Experts of a small language model.
Size: 15 layers, width 256, vocabulary 8192, 65.7M parameters.
Below are experts of layer 7 (counted from 0) of a mixture-of-experts language model. Rows are named router (the router's row for the expert), gate (a neuron's input weights, with its number), up (a neuron's input weights, with its number) and show model dimensions 0-255. Each number is 200 + 40 x the weight over its row's rms, rounded and kept within 0 to 999.
Before each expert's rows: a language model's description of what the expert responds to. This comes from a sample of Wikipedia text that the model never trained on.

# expert 12
Description: Occupations and art nouns. Nouns for professions, roles and arts after a or the, such as singer, painter, director, film, song, character, cello.
router,153,130,187,189,187,242,99,238,250,207,246,167,128,191,215,300,248,247,166,214,192,271,198,271,261,252,219,183,215,193,177,200,226,234,273,201,177,242,106,105,221,212,172,166,180,150,165,187,141,247,194,184,230,215,216,120,190,157,256,225,195,257,132,196,207,233,113,148,214,176,221,233,188,167,255,191,228,132,210,251,186,221,194,143,133,222,243,195,201,185,154,191,247,176,206,261,193,167,188,241,205,185,167,177,211,188,175,250,170,267,166,160,218,172,132,168,219,204,248,193,159,177,173,236,167,280,155,206,224,204,205,191,232,157,232,203,233,130,152,134,203,207,213,155,246,167,194,171,204,273,202,224,241,223,167,212,242,203,192,200,239,238,192,162,208,134,252,152,111,171,292,124,188,171,136,133,140,174,140,209,217,164,254,259,232,177,157,152,144,198,234,202,161,245,193,205,237,218,166,270,232,182,255,189,212,185,191,252,189,202,198,157,180,161,292,128,239,238,167,201,217,189,157,212,159,176,203,200,242,244,261,207,199,147,154,175,214,298,176,182,205,245,144,199,141,170,214,203,160,242,228,159,158,240,182,235
gate13,205,167,225,221,241,235,182,267,152,239,323,246,241,157,238,220,246,242,159,133,183,234,153,255,182,230,153,207,202,229,253,190,215,224,188,131,200,279,233,140,248,94,276,194,240,172,145,228,164,219,219,286,203,184,192,237,222,199,176,220,155,290,248,182,233,179,195,185,270,191,193,229,118,126,205,232,180,216,162,237,289,182,188,216,132,166,256,177,237,219,208,175,167,210,239,213,229,163,248,204,199,206,178,196,200,177,137,180,189,228,182,123,154,231,161,206,157,287,141,258,171,177,306,176,275,238,176,185,183,173,246,194,209,240,178,235,220,153,213,247,149,96,210,163,189,261,162,148,208,211,195,207,215,150,253,189,172,188,158,213,197,159,172,177,157,273,134,160,158,141,180,118,169,208,157,184,271,167,188,192,292,180,203,237,190,184,130,228,183,283,163,152,236,170,176,152,177,184,174,157,195,248,234,198,201,178,208,215,209,266,182,179,199,180,234,176,150,185,183,152,213,167,158,193,204,166,248,160,206,225,143,234,269,234,172,175,206,193,163,204,137,151,218,198,171,234,254,184,263,184,164,192,203,201,239,218
up13,210,193,206,206,217,238,180,281,168,278,283,217,203,165,216,234,256,243,179,158,176,208,164,285,218,213,169,161,216,206,203,218,231,194,193,118,227,256,218,138,248,130,284,236,233,154,176,210,162,194,220,265,175,183,173,231,262,214,215,207,142,285,241,188,209,205,197,148,235,200,204,217,137,113,208,236,190,213,192,231,295,176,173,186,193,187,265,168,203,213,233,162,171,197,241,229,221,202,252,213,222,195,210,195,181,202,180,224,149,238,178,96,167,244,191,219,132,308,186,221,193,167,303,157,275,221,190,174,186,184,229,176,194,250,159,286,188,133,200,200,139,89,178,137,184,243,125,171,233,242,201,205,215,154,205,213,187,225,158,206,224,224,146,185,148,281,127,128,130,159,180,134,171,168,172,191,264,205,184,167,279,162,234,185,214,163,175,236,189,272,158,163,227,171,170,140,182,183,185,121,201,232,209,207,193,206,197,216,228,224,158,172,210,214,215,210,147,185,215,170,239,150,120,172,202,192,198,229,216,195,156,199,306,223,111,167,204,163,156,272,184,192,222,202,196,229,234,193,273,187,187,238,174,177,252,219
gate14,240,195,184,198,134,264,100,158,213,163,198,139,170,153,228,189,224,248,186,117,212,262,232,214,215,199,194,168,174,153,200,318,202,162,112,187,187,173,175,248,113,143,188,195,236,149,126,218,168,218,147,139,192,186,197,281,231,174,172,261,301,213,217,206,198,223,178,162,203,173,243,206,135,226,197,140,182,153,200,189,273,229,115,192,175,189,250,170,188,173,182,250,121,209,245,179,256,171,190,216,204,262,183,191,179,237,170,141,201,141,176,209,190,212,174,195,174,196,180,208,271,165,208,227,199,129,120,222,218,153,218,216,177,196,216,160,244,205,172,142,159,183,270,201,224,154,202,236,177,234,254,187,233,187,212,265,235,215,282,155,131,221,216,210,168,211,175,179,192,156,225,116,172,189,215,200,208,179,309,203,260,178,234,264,259,177,216,222,104,137,221,250,149,215,149,277,209,165,186,170,193,187,235,244,234,235,254,215,172,250,172,136,235,224,180,210,230,243,206,195,174,195,167,195,90,201,149,246,275,181,235,211,268,211,179,191,215,223,266,203,281,237,220,219,193,224,207,145,179,224,222,218,197,179,239,224
up14,216,144,156,212,163,285,87,208,201,182,218,153,141,164,209,217,176,259,197,137,220,214,205,219,234,200,237,187,124,178,218,383,180,187,175,126,178,217,216,253,115,192,169,183,211,145,157,198,169,206,139,170,196,236,175,278,208,174,172,259,307,211,235,223,197,207,179,195,204,178,257,190,175,223,231,164,191,156,204,203,206,230,166,224,187,232,242,147,156,206,251,240,146,202,215,169,252,194,207,203,224,227,178,216,160,244,209,152,222,168,211,155,185,200,151,201,144,261,131,212,237,203,208,236,222,180,97,225,190,170,174,218,183,167,188,159,263,194,176,171,169,167,245,200,209,135,235,255,158,221,233,124,207,170,217,254,212,217,238,155,169,222,203,178,162,197,166,186,187,132,287,90,132,185,199,174,209,193,300,192,225,184,216,260,204,251,182,235,95,150,201,214,203,265,188,265,262,214,247,165,204,200,257,177,217,231,238,173,168,217,185,136,229,217,217,218,211,216,208,183,193,244,163,211,136,236,139,207,241,194,220,190,320,208,156,192,247,186,253,216,221,259,243,246,206,227,243,140,202,216,188,193,176,215,255,187
gate15,167,186,218,174,168,212,215,199,152,135,225,291,201,190,226,227,225,270,176,152,216,177,203,155,183,177,260,178,212,272,212,152,227,197,179,231,179,171,183,189,180,155,170,161,243,163,162,208,168,245,122,132,194,152,173,192,224,189,204,171,158,174,180,240,263,241,241,207,154,227,237,267,156,126,225,189,194,129,212,227,164,152,199,157,235,278,188,184,168,211,227,221,219,138,157,226,205,128,204,284,186,289,184,171,113,252,189,213,159,192,188,231,154,119,187,220,162,166,221,238,203,176,141,196,232,205,206,198,241,187,168,292,267,222,235,211,227,193,190,165,223,190,198,188,196,202,151,279,256,216,214,119,239,241,164,255,244,250,135,178,282,173,234,140,238,204,163,215,224,153,247,117,210,209,205,250,235,264,222,229,234,209,181,191,263,106,178,103,190,232,216,132,289,125,224,292,271,205,120,216,238,195,212,224,160,293,232,198,220,192,167,215,197,180,219,202,235,209,147,228,272,201,202,184,192,272,112,213,263,188,192,163,204,127,174,225,201,237,200,245,173,194,231,178,254,196,222,195,151,233,213,224,193,187,196,218
up15,144,206,241,182,168,224,219,187,181,144,236,240,236,208,223,240,229,244,198,113,250,168,225,199,191,158,236,212,200,225,188,145,193,184,179,233,186,168,183,203,179,168,176,155,220,194,163,232,197,213,93,135,175,155,180,139,233,182,207,185,170,205,182,211,276,227,254,201,184,222,250,233,173,132,241,170,209,127,208,201,163,198,176,146,233,299,184,159,185,202,191,194,176,107,173,203,184,123,240,289,161,312,143,135,129,230,188,209,155,213,199,226,176,117,205,195,197,189,219,282,226,198,156,233,219,184,182,201,262,174,212,240,200,220,246,229,269,208,162,186,222,202,171,199,227,172,175,260,255,205,212,119,240,262,157,255,232,239,157,168,264,205,243,112,240,234,167,219,244,174,282,124,200,202,202,218,232,220,253,235,257,185,229,215,305,134,179,113,181,255,233,141,239,144,217,278,278,165,124,200,233,194,208,234,172,281,233,217,269,240,134,229,180,138,202,175,198,196,196,204,250,201,225,194,185,246,127,220,263,183,169,168,195,170,209,170,169,252,202,206,195,194,209,155,251,186,229,190,163,233,236,222,154,164,159,192
gate16,189,187,208,234,204,251,180,202,240,131,196,229,211,206,248,224,227,230,117,195,270,193,189,243,267,199,169,113,170,268,246,212,268,178,226,198,156,214,149,183,214,186,192,149,200,136,195,177,158,211,138,194,195,123,169,177,156,256,129,216,261,223,160,182,239,209,200,197,246,198,190,229,223,224,288,197,215,115,253,273,215,264,217,165,173,110,299,187,171,259,148,260,204,271,189,253,231,251,166,205,217,184,216,210,258,160,243,210,200,181,222,239,198,114,127,220,236,162,251,209,167,178,222,227,246,150,164,215,204,240,215,191,232,200,246,208,140,203,190,142,187,160,200,185,216,206,256,193,236,219,194,201,127,151,220,114,257,185,261,142,148,183,229,240,220,250,107,199,192,209,192,197,270,177,191,208,180,185,249,263,181,143,230,250,226,157,205,224,184,233,257,162,243,161,136,222,144,146,203,195,117,153,254,232,150,227,191,203,164,202,184,193,180,181,180,123,202,250,213,145,204,194,289,249,212,228,166,163,259,270,218,228,131,163,171,191,217,199,250,136,249,212,256,190,207,203,194,242,146,254,120,180,189,202,160,200
up16,183,204,202,220,226,251,194,180,217,137,208,211,206,214,225,225,218,256,115,223,252,174,211,248,272,185,139,181,173,281,250,213,255,155,206,231,152,261,153,217,200,213,196,158,228,152,189,171,180,200,183,185,194,153,162,186,148,240,169,235,257,240,152,205,228,202,198,217,262,173,225,249,243,208,259,208,196,112,241,278,219,252,209,168,197,155,301,191,190,250,163,264,186,278,215,251,232,265,204,221,198,188,224,200,260,163,232,166,149,176,218,236,210,94,125,239,248,169,256,204,170,136,216,221,253,140,128,240,177,252,196,183,251,231,233,177,174,201,209,130,185,164,234,207,238,165,236,207,217,207,189,186,108,171,214,134,243,162,279,153,157,183,224,206,218,232,131,196,204,208,202,198,267,216,137,190,179,177,238,236,196,209,199,263,242,155,177,165,188,249,267,169,226,184,134,255,178,145,221,195,138,156,251,224,160,223,197,210,129,222,157,238,155,201,167,142,206,217,229,154,164,172,254,247,198,196,191,170,252,275,222,183,123,169,179,195,220,178,250,95,264,225,265,181,171,237,208,232,112,267,167,170,169,190,143,184
gate17,247,280,154,159,292,162,197,212,205,140,314,168,262,225,219,235,179,243,168,150,226,197,147,145,144,195,216,184,225,235,160,218,122,159,208,328,254,240,157,174,199,167,156,184,151,101,220,206,183,161,214,184,179,200,158,226,176,211,186,198,197,200,271,200,243,226,225,162,223,147,201,255,114,290,177,190,164,185,264,170,216,163,194,164,184,160,228,192,184,200,243,228,195,178,263,208,190,157,224,195,227,181,145,181,194,205,219,156,164,264,231,153,229,142,210,200,131,222,211,129,215,239,187,188,139,189,194,243,212,174,217,199,202,204,194,169,315,220,254,195,148,226,316,288,171,194,221,213,175,241,150,152,247,222,222,239,211,182,228,253,227,202,141,163,198,201,143,203,180,244,189,182,269,181,166,224,182,214,186,209,205,242,246,252,221,179,198,165,246,197,183,194,224,243,279,214,191,132,204,209,196,187,259,168,179,259,159,165,174,175,222,260,194,276,205,185,230,209,245,176,178,279,184,144,159,143,242,237,198,180,173,143,183,127,154,237,199,262,194,184,170,250,159,195,220,176,235,140,169,180,131,251,196,131,246,268
up17,220,306,210,139,212,135,252,236,201,152,339,196,274,193,205,223,212,222,186,100,258,186,210,142,190,185,225,208,232,240,137,221,155,163,235,306,271,221,160,194,188,144,190,191,180,149,217,224,203,144,239,200,174,201,159,168,181,199,208,173,212,162,247,191,232,253,217,217,204,169,184,205,135,300,217,163,169,199,312,194,188,151,237,155,205,182,241,140,160,177,248,240,194,169,254,177,170,157,213,191,242,201,143,174,190,207,209,154,161,262,206,177,198,166,231,225,171,180,213,147,192,209,189,178,147,186,187,279,233,174,169,257,247,211,220,189,281,201,201,173,168,210,298,252,185,209,217,206,221,250,185,136,266,234,207,218,175,184,232,269,228,212,141,166,184,174,139,239,146,236,213,174,271,131,217,240,160,227,185,211,239,278,238,218,217,143,220,216,211,186,176,187,235,197,284,245,134,114,196,196,208,204,224,151,189,208,185,173,199,188,196,243,180,296,247,175,223,225,230,233,173,251,219,159,129,165,218,257,236,172,202,188,190,113,180,220,186,237,186,215,199,220,151,195,223,161,205,166,218,179,134,249,181,92,256,234
gate18,145,156,225,214,238,165,167,146,238,194,217,213,182,126,173,150,121,140,196,179,181,138,234,180,237,302,198,121,134,226,176,281,228,165,233,206,166,202,181,281,217,168,171,177,177,159,208,217,204,224,141,188,186,213,203,289,155,212,226,219,206,165,156,224,250,215,218,219,260,134,221,302,218,162,206,172,130,208,190,215,223,259,236,154,185,148,182,108,132,317,183,138,183,217,222,203,200,189,195,218,162,223,265,141,195,215,240,195,118,188,141,142,160,223,199,205,214,207,178,227,217,176,122,180,187,209,199,216,217,213,179,202,205,253,260,206,210,215,212,214,228,129,225,284,248,189,184,153,241,201,219,205,183,302,248,218,224,259,251,235,179,204,211,190,155,209,183,252,220,136,190,247,227,155,165,151,239,259,262,181,190,183,194,218,186,207,261,204,188,156,223,198,218,159,167,269,194,282,234,263,220,170,202,158,230,199,269,189,227,234,156,240,181,159,212,233,169,185,145,133,273,200,145,182,184,190,203,102,143,232,246,213,224,205,208,195,218,187,233,241,253,155,178,205,192,152,123,274,180,187,217,264,274,237,144,188
up18,115,150,232,222,235,206,149,138,222,176,187,242,200,154,151,179,125,121,205,185,223,152,220,163,233,301,182,127,137,254,182,305,229,183,236,243,175,227,177,280,230,215,166,173,170,177,228,219,174,210,165,197,174,225,223,285,143,193,209,231,207,168,193,208,276,197,193,243,254,156,221,276,207,160,189,179,127,196,245,204,229,242,236,141,200,152,189,112,153,289,196,130,159,227,247,213,214,188,187,208,186,252,250,152,208,200,262,228,119,194,172,179,163,216,203,199,188,232,161,218,228,181,107,157,205,212,179,217,216,189,203,184,177,199,207,147,234,224,210,222,214,190,209,280,216,174,200,121,197,217,208,279,198,257,229,207,229,234,222,227,183,173,206,202,163,217,162,209,221,148,170,262,227,186,137,121,249,217,239,154,204,185,200,223,174,197,238,164,212,140,261,178,204,187,195,261,224,247,244,256,208,161,222,176,231,224,216,216,242,236,165,263,189,147,182,226,171,169,144,121,219,209,139,123,185,232,230,79,135,246,226,196,227,213,229,198,238,209,240,242,252,163,194,205,224,155,159,298,177,200,224,241,286,210,114,189
gate19,245,186,155,249,252,180,184,149,93,260,248,196,163,184,233,286,137,247,190,154,118,202,227,200,104,205,158,276,232,157,190,255,192,197,235,226,176,173,150,168,215,178,179,218,168,190,188,257,191,288,187,216,211,257,155,270,207,198,177,185,168,207,188,191,193,163,178,224,189,163,224,218,201,171,187,217,208,159,187,281,181,165,192,180,115,215,250,311,228,247,231,173,155,250,208,147,194,191,212,224,247,167,249,239,208,197,262,189,184,292,214,195,254,226,211,169,242,318,150,190,213,210,231,226,160,184,189,281,173,203,183,210,152,197,215,212,208,208,254,194,168,198,142,159,235,223,249,171,157,181,211,212,234,118,243,174,147,119,137,193,181,228,191,182,247,139,241,201,142,187,169,187,219,129,176,234,137,266,116,140,267,234,174,223,204,192,188,194,171,213,221,149,169,200,161,232,212,247,144,244,216,162,259,71,193,297,247,160,174,195,253,146,168,149,215,248,164,197,232,195,219,259,186,129,183,220,186,241,164,231,185,229,219,175,230,257,156,165,244,214,207,174,202,205,194,223,238,187,263,180,213,191,230,252,207,211
up19,202,174,200,206,235,207,173,184,97,235,251,195,151,239,228,285,143,227,193,188,119,207,229,260,129,220,162,261,249,138,186,282,200,163,232,243,174,181,170,162,235,171,168,201,125,208,214,248,132,237,196,197,205,219,204,255,206,216,205,178,164,194,187,210,197,146,177,219,205,158,233,224,189,187,190,253,207,161,190,272,191,139,168,229,130,184,259,271,226,191,184,183,178,225,169,133,179,177,190,175,248,165,234,215,175,186,247,229,185,301,229,179,255,209,224,131,227,319,186,186,246,208,264,214,176,210,206,253,220,210,171,189,196,177,205,185,221,208,200,189,181,205,160,173,235,160,261,187,138,209,192,249,242,127,259,204,174,113,122,209,156,208,213,123,239,198,224,162,130,159,182,175,228,123,202,254,151,244,124,162,290,226,175,213,206,202,197,181,158,213,196,172,142,172,181,239,194,310,178,227,220,146,271,108,197,309,213,208,176,198,264,117,204,129,220,237,169,189,236,226,192,222,199,131,185,244,222,237,153,241,188,208,216,145,228,213,162,165,248,188,194,190,220,173,200,209,251,181,268,215,266,167,267,238,194,205
gate20,205,138,274,200,230,223,124,170,186,194,185,177,159,154,191,173,127,160,276,197,192,238,180,195,105,219,237,252,179,183,163,177,193,239,295,207,202,185,194,262,192,180,222,277,195,204,247,204,230,147,199,178,248,204,205,114,210,144,248,231,209,146,182,213,186,215,147,211,196,159,143,142,202,163,232,170,225,240,175,191,140,203,156,130,178,293,226,234,228,256,170,259,194,171,190,199,243,218,136,220,164,232,233,209,157,201,210,288,184,187,208,194,236,233,197,197,232,196,173,172,152,271,271,233,243,197,151,215,157,217,237,215,197,222,213,192,155,186,182,279,256,236,171,255,217,197,223,221,237,205,224,283,159,206,179,247,160,212,241,214,259,278,251,160,249,104,199,274,187,136,223,162,207,174,168,256,175,215,188,192,213,169,210,204,220,251,203,211,177,195,237,109,221,167,151,143,259,218,211,207,213,167,242,170,197,180,158,209,231,182,182,260,183,207,261,219,260,209,169,219,86,223,162,150,217,241,225,115,235,159,195,216,232,146,283,233,204,204,128,267,192,146,133,147,170,215,207,244,242,169,211,203,228,271,191,88
up20,224,163,260,197,188,235,127,175,235,188,172,192,149,150,195,154,115,152,279,187,238,216,183,204,135,202,251,253,199,199,212,184,172,249,276,228,216,177,215,261,190,206,220,279,164,203,236,167,206,129,205,179,231,223,230,114,180,134,260,220,225,151,203,225,187,197,171,172,188,171,159,132,163,166,191,138,216,227,193,167,159,195,132,157,162,314,209,227,189,238,173,212,201,160,175,174,261,183,169,208,145,215,226,204,170,204,223,266,182,167,195,236,231,228,211,197,223,222,158,173,165,237,277,277,264,183,129,221,183,227,253,210,233,222,206,202,171,196,192,279,246,217,164,268,200,210,232,244,218,217,201,291,157,211,197,224,136,211,264,219,236,274,235,186,239,91,174,230,200,167,223,201,215,147,176,233,203,185,210,197,211,148,197,182,217,234,210,189,147,175,214,139,254,167,138,158,250,231,197,220,203,151,260,196,188,176,199,194,222,181,220,269,220,200,224,215,193,244,168,221,54,239,175,164,199,248,247,102,219,156,197,198,229,173,295,251,178,221,131,251,194,138,134,167,217,194,194,232,231,157,233,174,186,272,234,92
gate21,198,205,163,160,185,248,218,211,194,176,197,220,226,204,186,136,196,133,211,186,229,208,216,180,218,216,183,161,172,203,145,153,99,195,175,184,247,172,179,166,225,141,149,225,122,257,137,186,209,235,161,249,176,221,206,236,243,186,252,217,185,235,116,226,236,293,81,156,185,223,138,148,173,191,251,217,228,199,161,180,250,232,144,180,139,185,206,228,282,196,165,173,165,200,187,242,170,124,296,234,244,166,132,244,210,202,145,208,208,206,209,177,237,266,269,95,230,234,232,164,188,253,165,198,173,231,253,208,204,164,220,174,297,216,207,187,278,104,131,195,169,199,249,210,219,209,126,200,178,144,235,192,182,193,217,215,230,176,186,222,181,241,222,173,162,234,115,136,166,177,243,190,204,210,288,221,178,217,242,200,170,174,145,185,263,268,197,175,200,138,232,280,202,247,201,188,153,283,230,193,205,155,228,177,210,224,187,187,189,182,188,237,254,170,165,193,150,228,252,191,199,156,209,90,164,170,236,238,226,210,212,177,249,155,201,193,130,191,106,238,190,248,229,252,178,212,193,177,189,250,227,251,262,196,200,250
up21,217,197,192,197,177,241,253,244,162,187,191,228,206,197,193,150,179,153,217,170,223,193,228,185,224,209,223,190,181,194,135,148,140,217,188,176,280,159,194,200,181,164,134,210,130,233,132,216,216,253,185,265,160,223,211,240,270,196,243,227,163,255,100,190,246,294,82,200,181,239,123,141,191,193,267,226,245,194,131,164,261,241,160,165,151,213,184,222,268,203,142,192,175,181,168,231,152,125,290,225,221,160,168,223,179,163,148,233,182,192,202,176,225,260,256,93,215,220,208,181,194,227,153,188,211,228,244,230,185,145,215,152,287,230,194,195,301,128,126,220,144,186,242,201,232,232,142,169,160,159,236,185,189,187,236,230,206,191,205,234,190,216,228,190,181,235,113,147,145,161,250,193,210,210,261,176,141,185,235,190,196,189,113,204,254,252,196,189,187,118,203,276,170,235,188,198,153,289,208,156,191,181,230,162,207,207,199,173,190,179,166,209,218,132,166,190,170,241,238,186,191,184,231,97,190,148,211,261,259,233,188,185,234,169,204,188,201,165,113,223,189,234,259,236,185,231,203,180,207,245,263,230,240,201,187,232
gate22,182,167,247,189,168,325,226,233,194,294,169,158,214,183,221,239,182,171,204,214,174,246,122,212,232,217,212,141,300,216,216,235,175,192,214,205,167,197,181,203,208,206,173,163,198,156,127,227,127,195,205,145,213,235,259,168,196,227,164,195,181,219,270,131,185,201,250,250,236,229,205,203,218,180,150,256,251,199,214,229,175,173,229,207,164,244,189,117,183,207,243,223,179,164,229,229,247,204,152,167,169,266,237,256,159,191,249,169,182,207,128,229,205,250,220,229,284,176,152,241,217,190,191,172,213,278,163,220,249,249,203,221,193,214,188,181,120,208,161,226,226,206,162,137,152,191,142,195,242,236,174,188,250,226,213,194,179,224,175,244,184,132,225,148,199,225,240,220,131,196,175,178,86,172,187,290,154,222,233,287,258,165,258,236,163,212,166,197,162,257,140,205,180,176,161,248,137,136,204,200,245,231,290,177,206,175,186,184,198,213,154,138,230,246,233,258,133,252,214,178,231,148,137,169,212,200,214,279,248,185,160,258,187,159,237,195,141,151,219,239,200,211,170,134,140,207,231,186,200,95,209,207,274,174,139,190
up22,217,199,235,184,148,333,243,218,183,309,172,195,199,184,213,241,198,151,227,195,163,222,150,240,236,214,237,138,230,212,170,235,175,183,210,218,181,216,198,177,207,214,196,177,188,171,175,239,154,191,191,197,206,256,280,159,173,247,196,191,178,234,257,118,179,205,211,259,211,203,224,184,211,204,155,216,278,204,214,216,157,181,219,190,196,238,165,114,163,208,281,196,166,191,198,212,251,226,175,172,145,280,235,268,164,182,246,201,227,189,120,201,231,174,213,232,267,156,147,246,180,175,199,180,217,284,198,223,216,238,228,205,175,225,203,175,133,227,178,227,200,238,161,118,155,189,180,199,258,209,182,235,217,179,188,189,163,238,192,258,185,160,220,160,188,217,242,234,139,226,212,168,63,112,163,245,160,215,228,269,243,184,264,250,138,220,174,194,157,266,149,221,146,193,148,237,161,163,234,197,194,226,269,187,164,194,189,182,220,245,184,133,242,241,214,253,111,265,182,179,205,165,132,175,219,203,226,253,220,183,141,269,198,129,207,176,134,137,247,269,205,175,159,107,159,225,252,212,183,108,226,217,240,183,130,182
gate23,136,216,202,215,146,214,205,189,211,258,169,180,258,239,181,278,253,188,164,229,183,243,188,227,157,139,163,177,263,231,186,191,246,170,153,202,250,192,192,187,160,149,123,177,239,145,274,217,212,202,214,188,192,241,236,266,171,150,175,130,136,203,202,221,245,214,172,209,188,146,252,188,160,53,124,167,223,159,146,227,289,211,199,171,189,198,181,201,189,213,193,150,243,183,239,185,234,153,168,179,159,125,251,256,251,210,140,192,228,162,170,224,175,197,241,142,234,174,201,246,263,138,251,237,239,256,161,241,178,222,154,204,171,223,245,160,180,230,169,183,173,251,313,152,189,202,152,201,173,288,209,168,186,269,142,218,226,213,178,167,203,229,263,206,201,119,227,185,184,207,258,209,189,122,163,199,236,169,128,176,218,170,241,198,191,153,173,165,204,172,277,171,190,195,128,309,174,174,156,222,216,207,201,158,205,277,155,222,190,212,172,258,166,269,272,221,211,138,216,137,239,164,182,205,241,168,199,224,164,157,236,275,187,173,198,149,213,190,180,185,158,157,216,229,230,284,252,235,238,228,177,218,219,210,224,211
up23,157,207,146,226,173,225,204,187,191,281,163,197,224,281,165,233,226,189,168,217,172,268,205,249,153,163,149,153,271,203,201,214,220,184,144,215,234,152,194,148,165,179,131,152,255,142,250,207,234,190,266,191,212,257,229,239,193,137,159,126,139,201,176,216,221,245,190,191,212,173,255,201,150,68,135,189,238,166,175,241,289,224,198,173,144,202,221,213,220,249,234,209,189,182,240,187,211,152,173,189,202,115,203,281,247,237,140,212,218,172,183,180,189,198,237,146,252,163,222,247,256,163,234,229,223,232,174,260,173,186,161,197,191,210,186,169,174,247,213,206,180,223,305,142,191,185,134,202,153,241,218,198,181,254,139,183,228,183,212,133,244,213,240,208,226,121,245,198,163,233,275,183,176,121,142,213,209,167,127,150,237,180,226,197,168,181,169,157,238,160,266,166,143,217,143,323,162,188,143,247,197,210,223,141,204,252,173,207,200,216,173,271,173,254,267,205,208,140,242,123,243,184,178,212,227,183,246,233,178,182,231,260,179,202,216,171,246,163,196,188,145,150,235,210,191,281,243,200,216,237,171,199,226,213,246,164
gate24,214,223,233,169,271,206,164,217,193,252,288,188,157,218,210,240,186,151,192,137,153,150,270,258,194,200,289,199,198,188,267,233,253,208,215,211,225,248,155,176,176,164,197,232,252,229,144,178,187,237,212,200,172,147,246,180,156,138,211,192,205,219,143,235,194,235,157,160,219,214,250,260,187,197,182,203,299,185,151,170,234,234,212,223,206,205,291,116,157,236,224,254,179,168,142,229,188,188,200,233,237,229,161,113,214,170,199,213,197,264,151,167,145,255,178,207,164,253,137,238,171,187,163,248,193,198,109,263,185,231,227,203,185,124,156,240,218,177,213,271,200,162,260,191,72,255,210,199,173,280,232,165,208,216,191,221,202,227,251,173,176,217,158,144,250,218,216,219,199,126,269,184,160,152,239,160,138,217,200,196,231,201,215,216,186,176,205,178,80,221,153,183,160,210,163,184,190,170,164,222,214,241,164,178,180,185,240,157,127,232,205,175,218,193,187,223,97,170,192,184,171,174,236,248,215,191,109,168,251,295,295,232,290,168,142,256,250,188,193,211,195,217,185,253,182,179,223,234,173,215,206,169,181,215,210,197
up24,235,248,249,151,268,194,175,226,208,257,250,188,160,226,190,205,203,122,178,134,170,189,270,271,222,220,273,225,188,146,266,220,255,225,175,213,254,220,131,196,204,180,235,241,234,218,135,169,181,249,217,215,174,148,233,184,176,172,235,203,167,177,132,225,159,199,186,140,220,238,190,234,181,204,126,173,241,147,145,183,267,236,257,202,192,199,315,150,139,256,185,283,144,208,167,240,250,182,229,231,216,185,190,110,287,193,166,217,197,249,93,201,169,218,193,211,186,240,164,181,178,186,182,208,223,190,117,241,186,193,229,211,185,120,178,278,196,235,224,218,178,177,271,207,137,251,194,174,163,240,262,194,210,236,172,200,206,226,247,209,188,227,171,183,244,216,231,185,204,186,251,188,174,159,248,153,149,142,239,173,270,204,151,200,204,163,215,180,114,234,166,170,157,198,143,189,190,151,128,223,190,245,148,167,184,199,246,173,121,253,257,186,216,155,181,199,129,187,160,199,148,176,224,231,166,145,116,214,247,265,291,238,264,202,172,256,258,161,196,184,230,222,177,232,168,176,239,225,137,221,249,211,175,226,161,208
gate25,187,287,188,181,196,319,157,190,167,201,189,186,196,236,171,221,224,258,142,183,145,214,254,194,203,150,228,194,158,227,224,222,272,220,241,186,189,251,166,185,265,148,155,167,177,183,166,176,224,198,235,212,264,135,230,137,216,193,202,139,243,203,202,136,248,178,164,118,260,197,261,163,189,195,250,270,207,202,200,250,211,268,205,167,180,223,170,138,243,230,91,168,227,220,173,241,205,176,284,172,196,216,200,193,190,214,180,184,175,240,217,200,164,128,127,104,199,174,229,121,199,167,167,190,167,207,152,238,185,167,262,181,276,166,194,208,265,159,260,161,186,225,230,170,174,166,215,188,182,223,142,228,112,180,217,192,208,164,166,150,189,214,241,179,194,204,185,177,130,183,269,241,173,232,125,186,180,220,213,225,206,222,169,208,103,262,217,165,222,149,246,242,220,196,205,165,164,182,152,162,189,194,260,226,259,235,265,204,184,146,186,187,208,169,208,203,259,195,270,149,165,227,191,148,262,243,238,196,319,271,259,190,268,223,183,162,111,242,205,230,170,230,243,167,150,205,232,252,169,215,249,196,170,153,250,180
up25,187,218,223,183,208,265,134,182,144,174,201,187,163,266,162,241,191,240,166,179,153,185,243,208,220,141,244,179,146,225,223,210,249,194,250,217,186,234,177,165,262,145,145,181,210,161,170,148,197,195,222,201,260,191,249,140,258,195,204,119,221,202,196,137,207,198,155,156,266,214,245,141,169,188,243,227,209,217,216,248,231,255,233,182,141,222,189,129,215,230,91,169,262,189,166,240,186,147,277,187,225,245,189,167,195,219,170,195,156,252,227,192,185,149,108,128,162,173,237,141,223,161,178,231,173,220,154,224,214,197,307,182,244,158,206,200,276,154,241,197,178,189,221,167,181,194,230,134,201,221,133,194,93,187,248,186,230,146,195,183,192,200,220,165,196,200,177,139,130,216,257,279,208,228,155,192,182,219,173,202,183,198,163,240,94,226,205,202,209,133,241,259,234,201,231,197,173,239,177,191,232,205,242,235,244,256,283,190,198,184,165,158,204,134,203,188,255,181,271,171,206,229,216,131,254,219,269,174,277,285,292,202,267,188,190,156,110,221,196,208,159,180,253,145,159,178,211,230,198,223,221,182,144,187,250,175